Experts of a small language model.
Size: 12 layers, width 448, vocabulary 16424, 75.1M parameters.
Below are experts of layer 3 (counted from 0) of a mixture-of-experts language model. Rows are named router (the router's row for the expert), up (a neuron's input weights, with its number), down (a neuron's output weights, with its number) and show model dimensions 256-319. Each number is 128 + 24 x the weight over its row's rms, rounded and kept within 0 to 255. Numbers have three digits each.
Before each expert's rows: "gets" lists some tokens that make up at least twice as much of what it gets as of all text. This comes from a sample of Wikipedia text that the model never trained on. Tokens count by the router's weight.

# expert 17
gets: " by", "-", " of", " in", "=", ":"
router:114131134169087139134088061148101108136123112146125107140100132109111151155127146097174099179141079138122118121129117110127140150183150119186096140141171095136135112122161144113117116134133119
up0:171139166144098144122131079170112136139102093132151090138135134139100122144104106076115116112101131149182079097125139124120144154174152140152105111096110125120166130148086112129131137093162114
down0:112149117124135148120105128140105153097130147138095132152159144117155155140156100151107115134124143119115158133150123108160093092122121131134117096133154114105166095151131120125147110162133159
up1:144165094143080125130153098123160122138157164109159129169139094104145136158109119116162102115117096128092129118135150141129146101078143092107150132156141117170093103131112125117096142098143166
down1:146187143114151155157081137106149148110092118139137117118109095163103114141132161117126099168163069132129137131112108129133162116111144147144130131108118095157115157123105130115131144151120126
up2:086138080166080093180118125171176131111182078134119100154140175111136121092123090161133140103131112206165080094154142155135080136158122118148141121115154158116092162143142162142121108117155139
down2:141118128128100122150138138080118137108123141152137131129100118161119122154115131128117158135116108153104135128128092131078168133084077111150104141123143075126130146153138166187132165100082152
up3:100143161151097130122130091127111126160159115111136108125101144105148110127122146101124110135104115119126138158122156124134146126142151127083118149093165140097146126131172169108099127113134146
down3:156119139077138103135106112149081141113081105143111123116112115102149138148134145165122130150166139123136146138126145112197117135142092155204126102124145170140125076167117135152099124131151111
up4:114132138133133100174106142151136108111139157118131127105115131111137196123078133141175108094144065138057102155146132093085125122180110142140144128135103132143080144145126128118088102061121139
down4:100118142143128156120132155111102134110119115163125118063147127135152129090107168130094128083138160156071136154101114108106100149138113122116093156129107161110121170174121123135099110125144171
up5:108153148124102102122133136147114111120163152136133130103122166113122127144093075158156133112156113110135113103132157105141106118088160118171101153106125135139136087165133098115111132119123112
down5:101166121131174178120097152138066113106132140141158093132072159140104137150107135106117156162141136093112120168148126107136150134133123107099111119129114157104131157118139116129106100145118153
up6:145112119133119168181111137124116107066128126130136134134115102164088144126129132134162102148152112154133119119123177063145132148098149122161118143092075155138081117119134157114145104148125120
down6:147117116130148102127144115129176137189109144172131114133171133079116103133096104140133123100138153141117141119119137142117142114147139132114170127137103093114097121119089115113116120120166148
up7:103107129113143138081097086151119110140114118147120152130104095145123145079123127120086065144138137136144082128107092111105133114094146108117186111100118143100123135158165133096119117127112139
down7:162134146148117140133141130142141168113156112134090124097101142098120107135111095128145116112116141185087140096094152119120125118151140109150109148185165126189149146133144126122140129158158142
up8:109134138124168135128136146145124148147118123157150116117071126130150163118152124088107094125137115127140109140114090124115144142167111133137153125093107107170158114155111148124112159110148094
down8:118166132142139079177108111094095158127155128106109154142136115099151120206114120122135156161182128144115142150132173176087137129114137120124128116156096110116192087156068087131156140083112110
up9:165116159179103158090118178171125104093122132124122108120102104115161115154126143104076130120120137098103133103148118140101103109111090104124117124139132120140136102155145146116112110158147131
down9:124136117115166133131130121150111123152162125068144110093150150161138102156114111146124119127077129138128172118158116131133129128156164137170136114104171121102141111122128102131100130126159137
up10:074109148079092155095110124143161130126068122065101142162144159105108127110102090114149085131143130129154167142112150167118167104106130147147115096148173111147122139102151119138114145104081118
down10:142136123175135123141141098149145136131098133173117098154147080109142101159159131141108117213155134114119143105133139118161096119154153110122154135110091113122152127128128117096114117140115147
up11:148115172142128138137139137138118129109197153099133134128110108134114131107130127100101139134116089105095151154077199141144141135088092171132123182169151081130142119141147199123086128113109146
down11:148100104146158149135125140120136126133112128115124149112099108119118124184103143159089120154109154142124148118131133104130137119154150128052153157093115164131095164134133090163147119119139150
up12:121146129145130163092130128144122132136166116134150071128121159152140103142112171121127140104147126120103133120098159178098095119162131119108153173084113147083147109115093132130141102103117154
down12:119142132165121106171138130103118141110119087157082153138121144182129160143126187171173126145125162111166121162174181136123140130068160127124116094183138115166168143131122123145138089155115112
up13:118125191091129136135099119104155150147133102148163099120126163143115084114116114141084149137146096140096134141136176111139122188139155091058080145128118152104120149142110104181132112155138133
down13:123131121144122122150148148110176145127112153134115153142103132139082163124090144080126124115181162123119122119117121130138191119136174143127112148149104108131129142097162104158145170150128119
up14:161104140108146077108131120159120122144135124088128138084156130162129145125142202135119098157103112127134124144162105102122126140136148110124125068099111148117153071109108076121116123131158170
down14:094147124135113087127119101106119125149150135133118122117142127131149111116120097120149118122143110146092125115150136146147110157126172135118136113123116116176140111161111125136168133117123128
up15:137124143103112121157083131115096127115138125136147158122174103130068108124086136143134120137139099064144161165112124161114134110111172143099142130128138122133129097127151155098098143156135116
down15:133129081111095112140169125143094104128144066144121136101168137162173117113081149117112126100105110151129108129090152169129160121103156126130158150106124106119097128108099101126139105131152145

# expert 27
gets: " |", " –", ":", " ", " -", " of"
router:140147180146115115135147133107114131118157136141142139155132172151116147157158137136140116144166077115085108097105101111128152157104144103151055115141140139160126153108153143106108106133140122
up0:134136134122087124174131164090135139165112146133136155166124144119080141184175118142143102111120117129118137102124100121156108142147129152149078129142146111174144128154141163083089157106117139
down0:130085167174145115065098115147122121124131078118139166098159106157153164128065133111119161183140139111103168137100131172138127125121106192129165156130132123108127142134124100144114139105110128
up1:127146078164100084118134134111073085121121157103116133164118079132117162120148157156143076149121116106130125140119142117112154123152116117156120113141102123090073129124160155136138146138135099
down1:133146106133115144187159166137170117147119166084092138109126162158161085119147120140167132135163134132100124127160163141122119130115106094101180099125124157124160095100113143160123150117126167
up2:123093151145115114164113095126133124119186129159121176141124107146114118153133104140146120107143138076095118089161128099115137137103108122145111136123131157144079080118180130125119158118122118
down2:136195147119141149142101098141135125162129099136153155073140133103146138099131098138121091115103123113117142112089111112172149122173105070127122174142104168118121096123115092119130104106153111
up3:147073119098153093105130103138111086137136098083135169125180138126129103161094163127135100139106133166174133102136098131136155117164100128154143150104100091124104128078140128143109113178134139
down3:114134098145125126165114131111080128098133117114121186148091144104121143103130095128096155128156124137150149140134165118119099139112087090141131138088155134173109057142154119130120141154125136
up4:112106126094148121153145132111123132125103144120114124170120149112081100089110162128118115167093145114157146112127094142141126151147132121096108112153080167163136147159176098109125108154141128
down4:177123126130121119174093148162135126114107105131139150112124145109132101153147137162159141122096123129112110109124137156130137120124156145139121143119139108122126145146114132113140105151155160
up5:117118156119171155130183151103145124153090152128116148150122150109139107131128122107140094164088111073130141112129148122125207118120125132141084121106118141127097089135126143095110159149120131
down5:113116108176165122126138116122166157135149148135120123119129113160076139122143105116110131098138116129132146127118077158108125139130114139133094103143124131127131135167156126110108099155173135
up6:142185106181113106163106162142152095114151141115132119177152089120113135147111138123135166125142120074138119141100118109129133128117137087130130085121157128134138115146136127134123079053104090
down6:138127117122165119090157107149159129158143071112163145159125087129104132148084105116110124092134139122139130134131136112182112124119105156105155106095094107135138136099127166164192121172107110
up7:107121137142144127152130102109140137131099101143140122147121121119147117138138108129162131154101161149147156109160130123072112118136126153116161115104138068121133128104105178154137145141107091
down7:080126142138073131174129157111154132161129142136115111136108151121104142131157153075147125116157131154139098134142138096090118156127149136164136124120133135128124112101142136134113125126142182
up8:125117143121144168157086119173151099114125128102091145116145129079163168085117148120156097105106129101163129136086138144148135141096126114138151120138104130130133157077122120126161125111184141
down8:139124169122145149139110134148116111110153112095131109160142095139131167122132109117144125153089107158147119146054141124120160118167175143124145129143126131139108127123147110095162080115097124
up9:139139162122126122076125117143114155149133109108132125098152103116149105112143126118154119146134122161097119156127091150147157144106120121156142099092119116120129129165126116098157150075168102
down9:101109102125079094099116149144198166119128155135109107169156107136136141132143168137124085122132128112161103132144100148133104146130135122130101110093115110136174069133121159088135112082136133
up10:134079140125149175119157120113101092161115151143124138091113190117111152131129148122144123087096079139128171111132142125140124147138183153140103168136144119142160136133164149152141117149158138
down10:137115139176114114109132131163149139130151123142107110136144161110139136136155169131155157131088130129132166111130115119132111131096122126130130098158171116143118119109136129097097128123138183
up11:114129132125134134141130171103094108100137097098126124118114114102090138145123114130113137178147122095122128127164133147107128135122139133140093112161125131112142172119131102173110096116132158
down11:163171118128084112125140113157140116172164126118084121179105137139114131126149174110094147146129135115127106139139126127113150163148092117133152108146117167123192131084145146129087145143136106
up12:128125124191169127123127142128118077124161125159136118131160172119152129112085091140125081087120141076148121118120093112145165141158113152131140128111125185117117068118135100124093112106136152
down12:101084092142099160121086093113117100125124149151093083152145148162163129141107159134105159087150105184125116105086108095133122134112151137106128184152128110085124124132155150130094115116090152
up13:158105105131161128122135097122107130108119105113160156137103143143064147121168138144132135101112154122145130097137121129135149141122098081172129135098159087127138096112087110113113101128146135
down13:141156114125151175100157131131102140160121119094153124142084085089136113182131103095164157126158096140061118141088148120129152136130106089114131126144152181155106136148143103118093115169157126
up14:115091122115135146151111156107131085101132085124153158158146133119076144146112136132136142140099164125117107131123125156104113127163144097126148124118107162120178118109129144148155146120159100
down14:116137145096128115113177103131134164187118087151105126140103105143130129122122132121133105141162108131120160119075116160140109103095145150077100128140137135115116132153109178163123140102096127
up15:111115167122100110143133145124088118159090127160110112180100100132132106100123105124098141099118100132137113132081127090103128133171146123147167134132138114101098120091120184120116166136124149
down15:118194082132119137149141118110106156125108145114111161077116097129122132127119099131137090111144145120084172118137132158141091163128164151148116084148116062067131119108098108145119122115123133

# expert 28
gets: "|", " In", "-", "In", " after", " when"
router:127134142114109111119117118153135113099126124162139160154112116118125155125136117158136093119168114173100131125095122111136137143132134106145094126127167124140118150132154116118119125125174127
up0:132117150101117159102139126123179146135120124139135136120124119161120121126128147146084101113165135129162137164087156197137128106117128163107139180157141127097109133129134167136119120118134111
down0:103126104168130154151067133101177118082216146135109117145115139125117121089099152137136169115144097118154114145140167138119154109167168105167171136161145166111134104150168112123143121141138175
up1:123125125133111133136137125157086102148126151094155146146146143130135111155166052116130128108130137194173106127109138143093145147120161110145084144110158123143114109121120138139127121104136161
down1:137167147093113117093145120126090133123120096167121137134148109122120130098109161137123167179099125161126127135149124152121118112151111103080110146130121132119156150145150095146108099121138110
up2:118085170090160102086104094094144141104142142166156086150185098106071111146057124101114076138154170130152102075084096143125169119112148147094120139110109120147116131132135123106083150112163120
down2:129165083152125140159128108150151100119159169150145101118086111097062074100131106113121127111142117129131169118152117097097190131132117114125112120170152118113092156125134132136116127135132124
up3:131153162096123128143115149095134115120134138107159127152131116134116131096150151142115118107108157156174154108168109140135127127153137131081120122185123088098129125171150103091084109128135133
down3:149139114114148101148132123083125127096085125140097124138092104130147124137136141139135142099150122105085150130083122104141112143133104103117119141173127112124128076154114121146123120136119114
up4:173132157149129111110126089070128107148163103146128122115095105131097108119091128092117108174134126125093090119087144131114128116157110161198102139167138122137122147126121159102089133137109091
down4:107148131130147122120114140123175185084083148112128137165161149122122128117111104136152107107105117118137088176115089137137122139130142133090125136084098148096130105109153113132135145120144160
up5:111083145147118142124147145113134128118116119071129119128134122133149121120126119144127096118138148121155151139163133134144126117162111157127144136107154118127132118135101110098102145116145147
down5:121085166101139128157128157126125169149115129173116109107131135150158150131137121133132130134132119142108110123145124132113097155095111112169126114160144124136109110157154145144126110125129156
up6:113121110155136114112159112079145121174137108120150135107076121133142127118119152134123174126122135162161126104169135114121135114146150129141162137118134136121166115125112136104123142111132125
down6:140144086150136135189152146116120145162174136137136101116118101126080083130152099145143115130132145156168145151120114134124126166159103125172133109150130132188133123113132159166088115190151142
up7:132146093118146120110114139110111135118080141105171104107121149110106149102142151136138115125172115092182148135173105121096142174176100134117099144163170170116118174150104123150147119117118122
down7:179138170172144156138137158154086136191156158146155115135137162137125147118147129092099137169143129111155113116111141105130148126109139113102131138118130146133134162184171128127102100130112128
up8:147122076150115184119119146123160092113135147146094142132088112131084125129092170131102105083102106130090133148151087104098177118216123138157121099145152154167157136128149115138125101117150125
down8:129126168123130135163179119159130114140126110054130164118156152107154130109115111133107135091178125148112143140123081137083158134103143182161083148117139096097153116121136168091088149129133139
up9:096112134164147127111141133145127128119133145127176109168159116102106125121073080125159118096121131144127161143129119121121097123121084157159145102110170106093143122143117150160136127102118119
down9:152113137110130135095110115153162131137128118094144096153107135164099119090161099124121148120141143166079114153134113132109106101099122114134090130125152129123126143124128102084141138126132100
up10:144120130124123113155121102158096131138132165113105136117133136144131134110124124077139131112145129131113128140073169127134102139147163141131124104116119140096124144110122097148124168126131116
down10:101109143110104188135119103117113134095156103110094191105138162106113123121117120156130178136101091143125124120139141112096152079114135124140158140103122128115107116127094150103081138110091139
up11:136109109111129085116114110125102136137126173108120104109128157112133128090127130122120086137107112138143133089141136156135114127142112122123099130120132159141078108084128140138095146137123098
down11:128127135162089146101147123130069148132112117125098113149082108124146113140118135111124148120104100126098086126130211114067119117116180149148106147177109127106144110110103125128119110136108117
up12:089117170159121103123130126114135137109119152106163159122131088137144134117146218147113125148148143141138145164092133109082170097141167106142080116094127098163112153155121128151151146151137125
down12:101130129103101132129112103125088120164114143109139139132123133150123168168078119136146117133107146119164109120179168139122145158143125138115127163123141159127105117145113114112118105149123172
up13:110133141103163100136117137161156103151091149139125136157146133148136092119118104116164158103106156110130128064138112124136112160159137164147101162088113103121140140132139089119103142114134145
down13:089120129103114160122184086109138093096128183158096141108132109155103083105148130157084164124090158071107107112148105145112155120142138136142092137108129107137136115156149165132164159154122163
up14:113140116120144147117101188082121107172120102125142112094137131109175152178124123135108144138107155112106134104149155121125130141144111101170151130173115125132096149133159096103114127142127156
down14:125138130152115121136141125111138149084140144129147116150150124115107137101141128214149180128164131132172173160140129152085125126121143128162120123090159130108120123160126092140140101175114127
up15:144143157128147116141130121138130135124104134178143132145106139128152141108143149178129119139153130127134143139161119091141104100142175161139096151095143129103071151166150127142147125113115151
down15:118124126092133130151162138089126100103119143065071152134134118135124123162106139107144120099122151133104128102167153163095100137126124144126123146149188121170100143094132156122163111080118140